Weights of a small mixture-of-experts language model, trained from scratch on English Wikipedia.
Size: 9 layers, vocabulary 8192, 49.1M parameters.
Experts: 40 experts in each of 5 layers, 192 clamped SwiGLU neurons an expert, a sigmoid router.
Training: a variant of Muon for the experts, 644M tokens.
Below are experts of layer 4 (counted from 0) of a mixture-of-experts language model. Rows are named router (the router's row for the expert), gate (a neuron's input weights, with its number), up (a neuron's input weights, with its number) and show model dimensions 128-191. Each number is 128 + 32 x the weight over its row's rms, rounded and kept within 0 to 255. Numbers have three digits each.
Before each expert's rows: a language model's description of what the expert responds to. This comes from a sample of Wikipedia text that the model never trained on.

# expert 0
It responds to: Articles and possessives opening a noun phrase, such as the, a, his, its, plus adjective-forming endings like -al, -ed, -ular.
router:084097138172102184153106140176180116110185102151146134144140166144098138054085117113108093079151175083152060102106117134096125159070106123133142132098065138096141117072143147103119122121150125
gate5:087124164128129094138137135129172061191138150195126125130112179185143129147114110085119149168128089123091133140126080143082062113148143138033149193116118174195166111124121086118201115108137149
up5:068133124142100123165118091126102154078092079139141160105116154111133085111115143115152146138107109047112159065125090143088126127104118150112140102081103159131148128088100106117156129084110125
gate6:083113128129110085109061094096116110080182080138101130178090110146108156151118155121116056079097180136117156138132121110120082146046109192095180154099089148104131097092138206184138174148139134
up6:146143130154101116174123108128170134126194102136162082161106156124133148109170156164159170153130146144133167147123117118122110110143180123141048101113106161050129115167102121149125120150135111
gate7:083167064173118083133132108081191142056096151197110140159153091101063137134116158132070079137111117183171158127170134106112123149155136100086138049117070134131162137094112172129128119139113146
up7:064182146019124078142122122103079138130150116134163150159089080151117110098155148127129155065148100092088100106183137059133169163119115161127109128137101101113141149089098124103125134179153143
gate8:151152098117212161126124174147111111118112129080083108115147147102119182070139133158111077127091181053173153098107091094165113153137148123123144156098151140122144101132104124205070117073150170
up8:144107113135167113167121154124165152109155117159157143122107129147090127149160105114124129130156138105161203069096082110165075131104165150122103155140124111136090140163117180162152063138046125
gate9:133138157144079142115140121231159147113175096141166097133132143151103136114168123074173087163135113148093081122106130050067124140130122107116140117126080119056153118130114129099113146066163082
up9:101156148071100099128100097143126157134155076159155126122128107158142132164163140173108130083122120092171165117081129141118127109123120105172106092151084125121144106196152102146105070121136158
gate10:151127109150127099105125130184137141143134163175135084186109091166166094142135129140156098136088131121171146128162083087189129156105120155106153147108158077097123049167149208098188159098158129
up10:195131112174102148116106096089193157184107138148132133054026136182122120092119153103154117048172182129173181157074121082144145146123174182165140098158140146125111113100190105134190087096114084
gate11:126116113118079134069144127153115159147102121170039115187167132186131112174112087145112156175105134113164147180115141130105104072113129189130057086107104143100144150104149067128165123101135118
up11:140165155181143093107142120126160140108213135138164100141101134108142119139119167108145132105133140129097112120134125143143133150114098093091124093135101138095162108145111224134049179160100128
gate12:147117129094100183109118105142103148158107109130140131117127121136187146141137096108181125117161225172094109168148120131099146094147183104140092101110164144136151144167150097137103152141106063
up12:158112119081108128175122165115141164097140105074149127123075172134141108145141073112139090127106133112154145118119112157125097149132143135112093119130062110121058174143095088129174053165196076
gate13:151117117159152078181080134141142163130151092135121116109115141113120161077136116105169139129144135118157117111104148132127112152116075227120108131118127101170131091083141153114120106105134159
up13:102114075137110093128123129080179128162126097182121140161111122150112153089190173106157090184175206105127060184116122093141058075145066159138084130088161103162097150135151149141118113055110101
gate14:105124123131143159141106154122102057159107096133097152144141122123094118129084128102050183085071169098162111064140161096158131143151097161130140164156146114100178098174098178107123082093149128
up14:137084133125101142169117122156118112156180083121169127151150164107094141132081186127161134125101082111186119140166127115150107120176131072122197113128096129121118104141139144161150073152137101
gate15:123134195143069131173145164153087136126110090101103094187222138162156139090130141085165105101174125113131142167096113123108121080086083066136107128142147153203106157110145174074144124132142159
up15:078131143108142138190138121114194128124101116201156137115148105169139130176113080124163096153063157085138056146136106154139149125075167069137212091162099163131128124137098105115107162112149106
gate16:100166133110109138160142162149107139076113119120147117184140120166161141166141196095112146115133155119126102177140093192142115115117169146063120150116052137089145134137149137111210161125102124
up16:118089137117225133104108112079133144085087150114064107169154099157118098131125137124150108126135087082127100097142147120090138109055144130116155110128073108156158127146142109096067086136089102
gate17:165165151182179175104129122173116090079078118178126156142119122102127160015152124182147192170095123112125133111108108118113073069102159111122090138136102131155107150116141118156119149098107142
up17:224081150128147095107117096108139102161097134094129122162121082126151186129133101111150197156135128125101082118039109130150085145130167107137145121104139154157113132089127134131121182056142141
gate18:140107109115132149123129153120089109134129132180116115153164159156125137045129142116108112146185070144111149165156124102087147129107136130156135172096114152063083113139141151114091158121157142
up18:130141129108139095115135108171203124165111146129098157088151110088141173126101193097088064118183117131076153101141119122162144127154143113159168075126124129074146073128105138139058123106122142
gate19:123102161148108094144136142180069110159091089127083107133100157182172128116144124155097057115133076097154108094096175131166100152068100102173133156165151083151193074079128186116084116159133106
up19:082119165139103086182103139110124097194113105109089119149101163086129118150102110127215047155121121076199125132083137090186139142129130096178145141100159133136135071168132126156137110120111153
gate20:120095161115161211114148120152178106113112028045058133082143063102100161131110157142121137170094101136149147038059161098128185130166161138116137157170160137113116140127136180135125155128131120
up20:116158102174133186144101101054166072179165056153116124120149106124101120136145174161110154167186117124191134156153077108183148108115180099100048146111136124109141132136072129152094108118182151
gate21:146108132195102150129150083167108138148120111115099171161109107174129109104135120169118139122147090096119158162126146187174141080107134122147143128107042157148184079109175159058104114163166105
up21:157125094211110130080135192141112075101132129129178177128147146139158172081125081101127110060177162138118056109138104157067114165132170114096201105138129102101068104080126117151175100094165158
gate22:137148162128136164163122116088139152114099112112082122228148129121099132083105084100148091135137136182129115146097144175193116108164079079158133103166153157193081139135082103106091132107084084
up22:096153183074122110134114127153085033104133062116121125169140150149094132093100159088167135118120114176093140152096114135145101141126134113127090220158113116112149093097112132123111148105162103
gate23:088168166132116061152136134109118096105100140148144130170115155099118141130112137143111054197149134089215127151159175136154137142119097087157121131132108153126145152158117158117100072125108193
up23:137113129123042139140111181107133127126135098112129086158096150201125127121142149194133129138124132156087099159190146158143170164091120142142104125152132136094080142113096157167132140144154140
gate24:165105115099082073078118124110163137095168139149057122170164155167189054084118126135118155097123086124143126147149137150146073127115174051075084089133057134176126142135113107102132077122084157
up24:105107088128149117089088176096110122102151126131143169120134125110139137116117110104112138106136114126105137143083099086155146119180203138125201167109088102152137142208189133176150117117136135
gate25:143148098135071137162103122203133125109152135134136164128165062120120185152163148136115102146169097125115192148123112110148159112074128095180101130115098110104173141127109126112118179071131154
up25:136141105142096119132114139122135057154117136167122086097145130166171149120132085137175104170117136117168152176111096036146079158168148144057153131078142125107100147141156155109109122167147189
gate26:108147116144156152126117146064122162137120174110158106150099127121172123124165099166114139083098080129101138040115108101141135165091102133159146162114191154174067167166110154136134149141115117
up26:077150142057163082139116158156188172181129126107178150165112116135148121168125147139142144114112087146044150108161129089098120124131128188122167159131127149143176109153127163193146118112107091
gate27:106112113174137155105175106124155139111136158122151140161073057134095062162128094142173130119111117103173081146124078167112151098168091153137064122164160122147165150151172138134132125117088136
up27:159082173101134063072143160161121157160119081091119135147172170206092141161120117161143125121144061147065177097075143143130129047162173128145083160104115147159140172137096101191167157150110133
gate28:108157174128114196207118144169081134119205129132161123124122150151149056128097089100087115106171183104122138191137114184094143122150140086095161144123115169104102138155104030142100133156107061
up28:112134126151140149140138126152153126150152087134099141140088140124137168158062065119074114170144142154147075156118126174077161179108087116123098117119113113128123144125142063120122163145122091
gate29:110136155097119114099112120115137190090141115156098139160156128092076161104175144141088149087111088124085084129103142124116118097175122153151105116119121149088152135180132183159153127115146119
up29:107174119130133135072147134101159117093201163170117104153102143093077162123108103122146154152116124151079190146116108095159105113136112120109122138087158157110116089182125157111101163134138135
gate30:090106175117144128083117146129157101128151117078154109148125096105084164156177111121112083154118105062120093069086113065085099125208102107149097154108160181093146083085157091163077131198112120
up30:145120104166151133133091180150130140142123135114121107088143123080185164126125141111118111147067087118123091171126098151139148077160137156124116057128146184089110137108103154147133133157119103
gate31:133082052138117145142113097152169109122103103136103129131114149137162114091164173105116122163160150136139121117178120132139095116111050178135101153016100114126081127099125118142087086072127072
up31:112113100109101109158165148108074116104114148173145148157059096139107090110132125069112147174095126164138046160142143161113105153127141119131131179153043146154097096050095133160112151167125139
gate32:140106124111105119160178139127179116141123089176118183122189098103106143196127163179123119162148123150155114218116126149077114102151091093181100020154119165135181119081157150115155110121130157
up32:158167110166052166153122164151160124160112091095122053107096169096078147160153127142144107176083085171120091135191139179098139130160192142146141148005141112110203156157088127133099153118129135
gate33:174096133144129095127146153145132111121092097175093144118125207142158161140174132123195157025158174093135083124134122024107154032136130179101148139138118084141143120113098138142107058136118127
up33:128154156163150127147113145146136143095046149184187160138123121102072134148168119081091165157108179159171128144130103145089141019150132049179124183203103120134163154106140132108157094122141095
gate34:073126162082115152152124140134138161145111123085160151177133140105091217073116097140172137126097144091126144151123124129112152159097135172153210173135083107151217160094128121096113118098161134
up34:135186155111131149153134140180184101115126053151104137145101081080180141138180162128100129104130125156160086067100171173052127134177146101124143104129126088152175100116154089138089151142116119
gate35:097130135143148199160089096138129109158114174059126094119151163150172127098070173114083129144150164096136178125136149118113168064120154072140182175113131174115146119085134169131172128120063111
up35:157158102126095153121125136191166037125149154149119100131105178099126174098145161118126144162084153145100117113153120170108084099093151161130150130117110119087068133137128091061184097120132209
gate36:108049118121145175112142106098080082166157152142113117123112086148101117115122149105147147135087101096117084097110124102113133187091111085111170121194146140113186147147125161134161136115153129
up36:173131118095094139157140136167165187079167127098153150119137077151144134136107111204072125168111072096122120089164132165126151111111107133133148181091150125106136164104085145169109097142139133
gate37:169138092112090122132139136177107162196145163081124111078112177121105126165184131129154177091132114137137145192108134073141172149128095095173094080142145118024161171105092105095182175125161107
up37:110111153164168134067132128066092095183142171169140057113104129112130132092147134132140155117192100107158161093125135126117149120136144109185068067112144153094142145096103122143128122100151071

# expert 5
It responds to: Copulas and auxiliaries (is, was, were, be), subject pronouns (he, it, who), also, plus -ly suffixes like definitely, gravely.
router:124149111134125123177135122130136126095154077132127138131137107121106087039159097139134130117111133120125139017134165133139142152102172208119117078158123163106073149090109111069144131103114109
gate4:113211116154101164167142134119151113105106178158108131121115078163123103147133090173119073166154145122123127105106141122095175106114177145140119147105124162092146141111130071135162123104082101
up4:159132154117107151108123143126173124098124169190105169120123070139113166099124104144117140123140132145131110146144086163158114003183112092123102205118097131066126141128113182118111067131139182
gate5:074096131069156100139132140150122109156108165128116126131131123128146125098103133181167147142104120106094085111118168150052123108112121147151148148107125155135161165104165130102088074129115121
up5:135159173186176158174101136084080137068161062149113111146135156052149109165150143128108127159076171096172135086113114174154149126103165123113064136080104135110137120134068131067159150156171106
gate6:119129137090154153109113130097118112101149135148158120139174149101170111145161111139156106126127247022089126078166173173209164127081155134141105141153114141071091160109091122205094130162116196
up6:168171177122166102137133158125108171144141120106167135124104108146158153108127103116120094098146255051121116099206094182119150152127122178145144118165116135100196158075150097147156118140117139
gate7:153150115101093155140141126146198123114098109150084093119153127148130133097064128105167119079095140112136053137019167142106114166140159194106111162141154095139155125150149131118105048093112099
up7:114181122128163087127105165170157090125128143118093121166125129103063203132182098133143091150094119127115140153004163117092129117103109173146072145104150157146097144137087141142150130091111136
gate8:086179106175104094143112149126113178149103112132133109093128142116141149141119165155129081132144130069139146131203166122158123145108106107157140100129146177093158121149141126116130104133087171
up8:117157103107096127138115127113108179068092148125146097120099154160143087153106119224134036136153103177136113078146126140129171128209107073155099136115127167054194157098118151090118134138145113
gate9:103079087097141148149142152139130108118149123173119118177118071090078108151126137141174123121116097142147150138197151123100085088163135125111103202132146110094080113129111122191155142179122161
up9:118127075119114099083106156121162157188161156215148126105161141122159140151123134160140146182078095127098105190139105138152101156153094134156109101181052155132174107141124106162143136092125094
gate10:108203077118140096179117093124147160125143155142139140167127145092176138101116121081112118181133255104124086155136146109156132124163091170120169131142148123140148167084137077080075074122139090
up10:129170115119095157125130113134109074117156099121113112156124140146180151133134152160114079166140119140105113188138101156103175112092151148125113131109132107063136134093099123144152155154124091
gate11:099155126102130150146160151131115089106160139123145117185152172154107104141114110159183131124144170129094160126132201126128156099071135162103126060154122114165131094104169153090115135076078122
up11:124127130155116121168138130182096151188138154143143096212090131136112100070140120099111117156136145114140133106109158152089184137129179153133142096141160171127125119138114163180084073105124127
gate12:093139101087121116091163145131111119119167181173033101121173052122106136165119061104093137105115074167139083099102124177113142106106125147150149153138143129146074103111131082074137113111091108
up12:101189084079101194079154134127108105094158139115141165121111080139092122099094161123098129134144126163129194139095091142137129152087139158163134173111096134132108133147154121106144116094197142
gate13:171170104114135117193167103090118100135119145136165103118155164093131117119088171095054127132187066215111094105114137066125099158114145120165116186164132152130125166103108117120092091143138120
up13:152138102089185175152127153166108161146165126126076178144090139052178100101164161115108141117145131098154157137085111095099173190133092158136102129081072108146094148129106105120102132228175100
gate14:118132066127106057111124130065166138138157159142087136140167118137176148105164165154094118061193156088152114135201140108102148100142140192078139111140129113125143114146166119136172179093191095
up14:155111131129148085147131137169150115095115171176120112139113106145129070141134151159074093104102103113163124100112099107143081150160144163111111040111117124163105132168164112163114130132156088
gate15:125097167111163100111156097121072113082127102182121126149109133067111159163128134141091148066128131113080102127145119051191081117161160100151152132121105107158102120161111154107150158098158099
up15:121121138109117094072165151136126074084121148156137186132120090132138155169105174130095118109130070168092130157091065124121142104146076143177096118144129074153111125086099171148094169075152086
gate16:152091144075181168175091124100093118143079156152142131066145145152165123155162096118120107170136130093127193112135128110175151130083161118182135083130128140099155160175123158093119093083137101
up16:126127100145171179191121117124089186093115197093162161067153095103194141168143088147145097149068140097170190134123149083137116174055169135118147136115181137038175068123091084106130132133151135
gate17:100169146152143096173088172116162154108159101136156117124139131137144123111160104079107110155128094138126138097115108099181063142075150076159108139133133176158081132112146063113178115125150100
up17:135102175158177109124104178145129129123147145137131173128118147160148080220039094079126193144160145139117184124101067121115096197095130089216105172155130126190127111080170106099142136110154123
gate18:179118150140112127104100155152183075167100122124103153148101161147051152119177167152140105178143090102147124098154179113083131134113089115103094156097088145152163165178130117137140148102158141
up18:133155227140075104153125124145103177117117192162147101120114090175185159102107131163138081120141141138097112159086126140163117130166146082142156098114158188132157102176115211086074137149058157
gate19:137103131122166067198159157167166156091151142156127136133198102131150175064158133132174101121060163099118096100128129127054120115157109136086078077136028088176159186086205130111125079076100173
up19:147098100138130091122133108046082104113084092156114098181161172205189065151103112176184094139166121115141116147116108108124083124134165140103118088116078129158117141159133131181161150143149129
gate20:157119159117146184129126062076129103080089102170152091127124135163099109131116104138126078185094126138147158131088127154118132099151134119088117114085138096129099124148111109141136082107126155
up20:166074117171076155091128127109059086136099179098219094112121061090096156086118109107140114178129115108142155173131131077129149079112145176134188122134107132146150136104112099097186182143129165
gate21:081192138140148169078074155124159115141174150144128159137106188081142142069123139161091116116125152121133180070143190046162121126189151101089142226137146154101141075120167089095143095120118089
up21:132076134127118144152151095137142102138095107169135173086146136112104118248175117124138163188183122118153103123150095128084119088123096180166146116144151091196164151095070151115157131132136116
gate22:090134150149138073128142131117161154148120205150139159093124135071092085136116123138152171095163145111099093179087136129121094178103132218108134094155063154133100136112146123092136153155168057
up22:139167070116159074143121117122094089212090139197110078103158026113096121107130124086082074145189181179101110082131124060141144188143070209109137164117085129066098087197148135112142110157163144
gate23:130096095121167111159141125110135102093061053091095107126100182148141160162131061086182117149112139145165122111124179124065163113163092067165098099132132168104124159114136148165094153096062156
up23:136117107152094169127063135196126098152098097108242079112120141082157088037130117171155046146078070128145107139111183117104117129115182093156180090108132151137103125121121118164116102167105111
gate24:085118107083071154095110124166157081093162067123069194136162154124092190124205161177084097081096133093099117141160147095126064104143146110168142153046113143107171116161087139154211098095090133
up24:153132104156108148155133142255082126199111173160156151102139107099175144164080136103123116123134100129107115139134104146163126139206131115124112156206163068108138136155093150120138142133128104
gate25:127182131131188117137107140146114137185146112145136215136092147124139157102104140114098088127085122114121128134137117103146144136098159090167102075157131109087121109152117118121165143151075122
up25:163171141149124145166168144084130134123207145156105160138141125115139069108136121088083143140138129152128153161130107163062116132121122111139065108158145112120135120051092017140140065092086077
gate26:116074116145130097154116131144200121155135123166085117139147136153086120163141132118089107149144156131129164138125157142124118098170141117122132118124166149158159120122094057142133103138117179
up26:161137110101073164146119157118107106105093120084041087144127142110138154147136145158087165146188147128138118224152101094146130074062156138139077154076096110130127093090069095144150139138168121
gate27:130181077126158125205089105139080120149118114200107195071156098142128101142053107127109141128202144170111177110152192165142116082139105168121151145146099069125121133143119119096162121110129149
up27:081125129125141138168190126097132169112100126147134128155130081127083143128112127186144116095120097125090107105131118116130151141153134170117112143102067153170129150195149072110183104148075183
gate28:143194168170099128133119137112079091074174080147142104165150188155088168088092105092122108133136138163123208226111169136052196132136190127078141143112119148104144117125160111111125120078132156
up28:144174123091138139125108162130069090132116149184098125219132154140128152086167117115083125121157105161109124146126172105167145098127120151133144226115216112161149138111127061170103178113119140
gate29:113091104090171114109084150122097112157117124155117153138142153107120051111158081173066172125128107129119144168153138092115078119135086156084097114167116125116122155055123154188133067133138130
up29:139051128104184142131134114123099103160111118136114157160089105149157127152139111179152119163135114081144173131110167151111105159175135134094081106178116157166167057172126149118130074095146113
gate30:160151153075144099170117085137146115117152120122089084092130084177116137100165058137162147134177136142162150130098155170096080117086135113084106161100138127139122164115158189090133132141161105
up30:151099127121149116108148101106077088153118110119130142131131084124179120099149099135143135101170153115121117137111132147154145127130129093113108131146122131124179191115096150139113122130163096
gate31:075137100144112121070134115087154163119130171161121072100155190132137074169106127156128168084123181113163130064141121133178121155091114140099073072127165087110111141129175122104101111122099129
up31:122139120161079132143117108187096142102138171125189207169174124113146148118133126152133160154093133131138145127134124134154111129055140048145169128136177157111142095097118130158124092083117067
gate32:083138131128095093144089105167131164112109134152126182088173128114088066117105154114158138132093119183116075074116154092151107121107151194086160110112099152151166137164157164130125145112044119
up32:125156101158119131118135134186141106120135112039113146093116212101104065093082123118111099129166138121087086086089164164136098079180106110094141089115128073129185151151192157149155100173164102
gate33:074110144098048078099133113142164090141136150063051155137149119151129115169127078182118187151129153161144174116161142134112113151107137130141155125163151079155156141134083156068153154126140086
up33:121169109101205158126134113097124160178128132106151128134120130141142101178147177149230140107105105125133159130182113141152137113130111126145074151109107169132105100116105157136171158185107128
gate34:124124114135065125159139140147084099170130131132162209078142028132160152119191204125147159133157148056101120162209095116112152131121125113122159136126115090111138130118184179105081141138144138
up34:115112138150091233133144142137121109157120104108133124093151091107145137184140143142149117155128113164132104190123099165120151154097082098102098144150092152145137129155128136148152230173179105
gate35:106172079118135147099112142094071128152159156146194071175149101137167094184126124122133050136083145168107147146117125138138149134097134123098135130160147156097085106150087136114143064069128151
up35:072092106087132168151114149138131100144108088098095115116148054113134099150143140120107108180140107111139145150144179144105145125168124162180071087132170108121070122152120154099150122112089132
gate36:032127040171175147062141093121134101152185110091072163175129119144110118161156140122145137160131119126100139151126110148154089141128163130150121121118162152155110132167149146118167139134132153
up36:073169096103143145083111104120080069174157077100104116134102128124148143115129169136153128132142121155120084119147138131180126126118097071138108163090138176085140149125189096052073134163120156

# expert 11
It responds to: Articles and possessive determiners such as the, a, his, her, often after of, in, with; also words after them like such, further.
router:088160131132114171189112149173200104109155136130129132127143178129070139059132093123086098061147188100142072131113086115104106160064065170119160115120084122102098137076142137094132110113153104
gate5:112087118107121181114141113161176139196131167106108145129127179091094077094099116193143104126135137188140146135151113138122122117108092119159141151160136167132069108124129163140110116146093157
up5:175089123101120136142117107087125069124100094167195168098185152175155079118154060206138141109141103137114132085133119122122181136156129085107127108116117134135161169139131168092100126108210162
gate6:085105125145103076121125112123116118154167134161152145165115075146116143196075134114104086164160103136132137113138153082169104152141152154099112165097115112138098127132134109105134158114177123
up6:126120135134108126141102138127148121075140124114121134167129124131132126152128083137072172129127112128134106167132068147144116119165038167110104121176137125136135129157093130197177168090133127
gate7:077166073113172129120140110145091085152147123143162109195151088134095227032117084150112105175127120136132163118154134104166202119136198135090128096141127161112126140161175135147139169109135129
up7:138141144108114157191148160120092165112175100113135179142168133128135158121120139097135161091136145132111116053099112106135127138142152181122165075078137137063127094140150156162126159171146107
gate8:111143118099091188133118097123116110123174144151139192147116107161092115094170122114144102147132134116141118122137101084157090051130075110144144143159150101138065173129158094092143113118129121
up8:133131157101113150143134114129135097137116093162137112130156157138148088136149123141199107094107158169166151112183093153188114145173061161166084070110162107161097131104046071127108097159115103
gate9:093151105128193132085112160089149116139095134188174134094084150138165111093144120127116122152123116157159143139053069154162136136085149093168071114163114155118061126126116096080080108144154093
up9:126145115112131102128157149071128095161173117113138131089126122155130112157062185119147179160084147152165087111095085108114137148133096139151138117154092107138119137102149120098126136166169053
gate10:079092152165065107101119111207115165081146125124150154121107160172097142111091183154089147182065074160078036159090149152100139155151117143060157117129096119104128192133115100098135119134086145
up10:138097199171097135132144087133087120113142106153158191132133175185161102117139148173149137139094118136104108189116120115136149164151061130131169131130177143161075124124138132083145165075205092
gate11:142119081124135208125143055115125097115073133119135160153124181112149146129130138089136115109093121127157118136158003126108131128087178106060162119112124134161107111135169124151086148130128107
up11:086087115073095164110125108107089189141143072130161170145187103142161156128115119154069141085137157105107120146138193095132092112132129090149128139112142158134144108121177143148164090143134102
gate12:190093109067076135160109122146098084155128132136141152113080178133138145026123136142111178128124135090197107126127108101119045177170137182114117131122102109161142135165119131127177126125105068
up12:162087144153179131152142174185100125201138106198172202119130115142163160021128149131176127150131082127135172045165119153136150147148130153182105130149116178100067135180131175132118177094131119
gate13:086219100148107143111148149169136074102076117152092115140099152149078127119080166143123146121096108097112121117118129061137182129182162136104170133108119090102141131140107158187085139132140073
up13:161084138156118107123144150210147133146075156135107104158170170142119100158072152092077113137103155145159154121055150162177144118141117156112096164084113065136114158098177153148133124155106095
gate14:153210120153123157151123151102121095134135045090133144111157163076147139102110008078149134137109150121108110114166069106146045130148155080107108169100177138143068181096164097128157146148153146
up14:136189095135091143119158119117093109162122134157155141160092134185110109149100216171131168089108126127135108155136161099117124089115076105123121160190164137134082166070132061148108141112096119
gate15:103107206121122128071116164131112141087160083090152223128137143193168157181143114158125159172124133127118106158143158153123114112113074192132164142145121159153114132163139048139146110103109130
up15:125027110153141120146123101114146128139138119125133093151133170030095134023103145132084146122154113146113187133033086093135153142119125112149015139110101122109112069139100109141137210162142133
gate16:089155141076105116147115124107131151146107148108100117140110093158114135113115146106123122108127074109166111141130135137165067091166175137110081126095083102106151156054104122140095140116150145
up16:131131104105151125156124133161066135169148129143151117151144086132155148075135157131110137111142104126063098132077139142142048143181105112109072110118092122194118127104130182143137105118134146
gate17:130142111126197119164136129171099149105093108115101126148127142167147102090182065109041142111129156102115135083125131104076106158082187130159162133124116092147114179163168148096103095095177139
up17:110156150113117130134079137123068141129236151106132094117133129123123147176151133200118167116159121166104142067148140108100113137086145117133141172155135120097165162116097169101094150152134143
gate18:113109154123149121188171123098112137079144161115120142148084113170110123086155151196175103028115230064101142128125154126097112131154140141117112171150090078152134135111122138126165095125118125
up18:201105128098121121142168090093119170193099100123131126120143088135150096097133114104146142154137150139143115096121152114156151149110125107138083110151052110150087152093108113048139131161158133
gate19:119120113114135171103123140134094106159187136158058113126161130110131155131122158146164145142108144114162102117079152148106156147119141091163108130103152198124120101140132104085109149103142150
up19:085139120137180120136119141142095093116232117102076136107119121116114122149145137100138129128112146157151129178133107114179139135126031112125172115082159161126109100097137124113082165141146121
gate20:154077172126154117139255108151061132115117171160114096087198170068116130086120177130121125074171135154140113115108134157144102121145063146184155107179117157150183087153112071128119167224051150
up20:122080134133140117150140123112161105157115141100105185007147104098095128080095100170114126132127141113162122151126122137162121129129119187118110190127100122112139149137125128123118074073181111
gate21:171142138174113141152121144182071083133179135140140113145089120150120155102178147092133112121112163074163088159138137160089145155090158104096134150141121112091134146089114153071084144117148148
up21:165186135063108115151126074155104139105064135079122135122140117088091175127138117196085161052086072123123155118115124140096163108141171174117145158136135112203136134034145145107125126154100060
gate22:120157077092173155159150183094174125122133074126144085090144192114168085104174090206115133132145150075138105114116070158126126123114158122140118096101153163167150114117154126122151106109113128
up22:151125115194166076079083148082109087103137111173099172194132143127045142092105150095107179109164088119138103125122130086133130101069125092137128119191174099155107096150128154127125127115172107
gate23:131142111079165148098123130212130130149120130147135097115157086121093185135191155132134160073119107124150122143154157104080154125117148054152137140111092105074108126113108147116109106182093094
up23:075119180112093153163129109215134135123152100119176088127129124159158116109130101133157168096168139135111149132168127159146131172120158142116162151128101136130184203120128144164145097115134081
gate24:110106179173124130142130154158095128123152100145160119101097142138155191158153153153140083096106163135131141134170141116120091107080084145030114148102070099083117160134114116141100127089159136
up24:134114187104092132104123110107136175117130107127172115127114133178128094113138109105149170103123129147148067155138132163099125091086153142081089068112143138111170148136096187031157119086143159
gate25:132150097139161138117138151152128087125151159080106154136099115078060085147128144222147096133114134155131128135141110130156093137121147125186121124142131132119159125107126085081133095098110102
up25:110094093128104219176109101180133179109157117170129045148134197123064110193154135102155120137173101108107152113091119162155123189158135143129154096083109118120114100176151135097076082138082124
gate26:133131094119164170109122146140122189127183116149184140138161163131153137182073108071138148096157131113124080076120181129090099150168152134122114120185167172218140163170152156110133194084152181
up26:083104124104147165056143137114100194157116173082155129116161205158172125107110069139122172117107158125176242023130119146142128114135165160129099105122160149125146126188119166164146145133134160
gate27:128069111061132128136142099092128143189146144132158115090130176075136102176121122155148122131131106129092155160181091116178161144134087122165131156124140140160138142146128089068131105190120108
up27:102172139129129189205133120106130152092158103127125119143196130116144146137152151108139072154149120111139149146137122166078095084174186123138074190146070133166163222135104123101174121081077104
gate28:150128167110097155206123088169143121178180134135141168154176173196139130126128108132093111134096112135135155159133149098122108167063149124122111134116101140149067103116158127096111110153138110
up28:143121172097115142159104096101125150158127107151080141137160100133147148060103093114175112097129116124113092146072146119119132137156137142105073160119134089134062061157100146142129105172135138
gate29:110114196103160119104194104155168154066142180113083123146088156123057131138135117120134098127102138137134077113154081051133075077142070095094136124041080147159117120105116137093177071152121113
up29:174120171101080129108108126084086049122138124134114134118094142061144129134142141183128133160129143149166152182055178145080147253164115126192125170181133098102162116111126072126119128129124163
gate30:116180078152111145105102111129154172098134123115090197152115126144103072140173036137162143119115159147128098066120129098118144085089175115135154107117069119112154128181123127126118107095124076
up30:123131129153121130121109132143055174103134164178111201101064154105206129137149071100169101091115151129144145056080158118118155117100065126105120159095177141126127088152132103149153081075169060
gate31:105160077163154123163099157093117121131150109154144199125137142111134065096141192150168047122130135179122100141144102146119138133128139096068166151151137151139151114102137130116181102142132154
up31:073168158181138101098104144131138114132140122143152131177159123075077105155124153082088178090141137153153138171110137121142091129110124145119070176082153071107096106177124126125069096155192183
gate32:138060141103149109127109135149116100126099147126163106120179147125086120111145118129072106087149185157113137144135083129055064081119090114131163135163076118079141154123162159121157183121141154
up32:139127092127105169142131126140076121144097133118122182170156100150066150148124068103115130128142138122132113119145197134134108117110114101149199116162098090143176104142178109193127173109125121
gate33:118171138133036137151124132145172136137095123106146137165083145142190061075099135171111141142083106157132120073164128102120130170124131206074143117117151099109141158129177079113109168163157105
up33:086172092175138145176117109136207079160135092093107146147111149104118172065116127155158140103085129117089048166157129099107137155163150132152110108170069097141139124114175169127165165179139173
gate34:138087137117068116140095183110126151099163200158128102103134140102135138144082119159152123092113115144183063207084107141123115070149128138124161122140145134122152125139076157147127124147123083
up34:096100099161092136167126134109170166103131138071167101088128116142095139148077053126038177075159119122096090157098127182147125147084151130094183193112123154151148126138102133088126106077104031
gate35:084091111081131055093156112108113125143089165084136122140086160159095068133107065156130143066134123132123172142139154103120081116124119150155132069161118090174123086181025166182100167144139120
up35:121134159087147069127139092114104085197081147138169131162125087132084068140065100157167096049122095149133115192139148087158148133076088116125121126077104122152136131171116152103119122155157158
gate36:156166148131160123146139038099157116174123121127117186101114169094139182129085130091176115168165120145131133123112129132138162116119133106041110160161157115077054115154126103105133149125127167
up36:193102123107109086151118028117123112190131135133098131108139102138133163111146100150092124129144135139181134111099144157146126150090168120070129116102140140051063138143205189173178089147126127
gate37:144102098120140092169108162108155118084101132160070183202207126104089150173130147120121161071067111161118077089139165150097120051068039132096126183092092133185126127095184125136118154099119092
up37:109107109055102112077130161076134078149165128172168105175118076127116108157100176116175152122116128120082134164104133088121135122186104089142167170107145103099128097089146118118172129144105119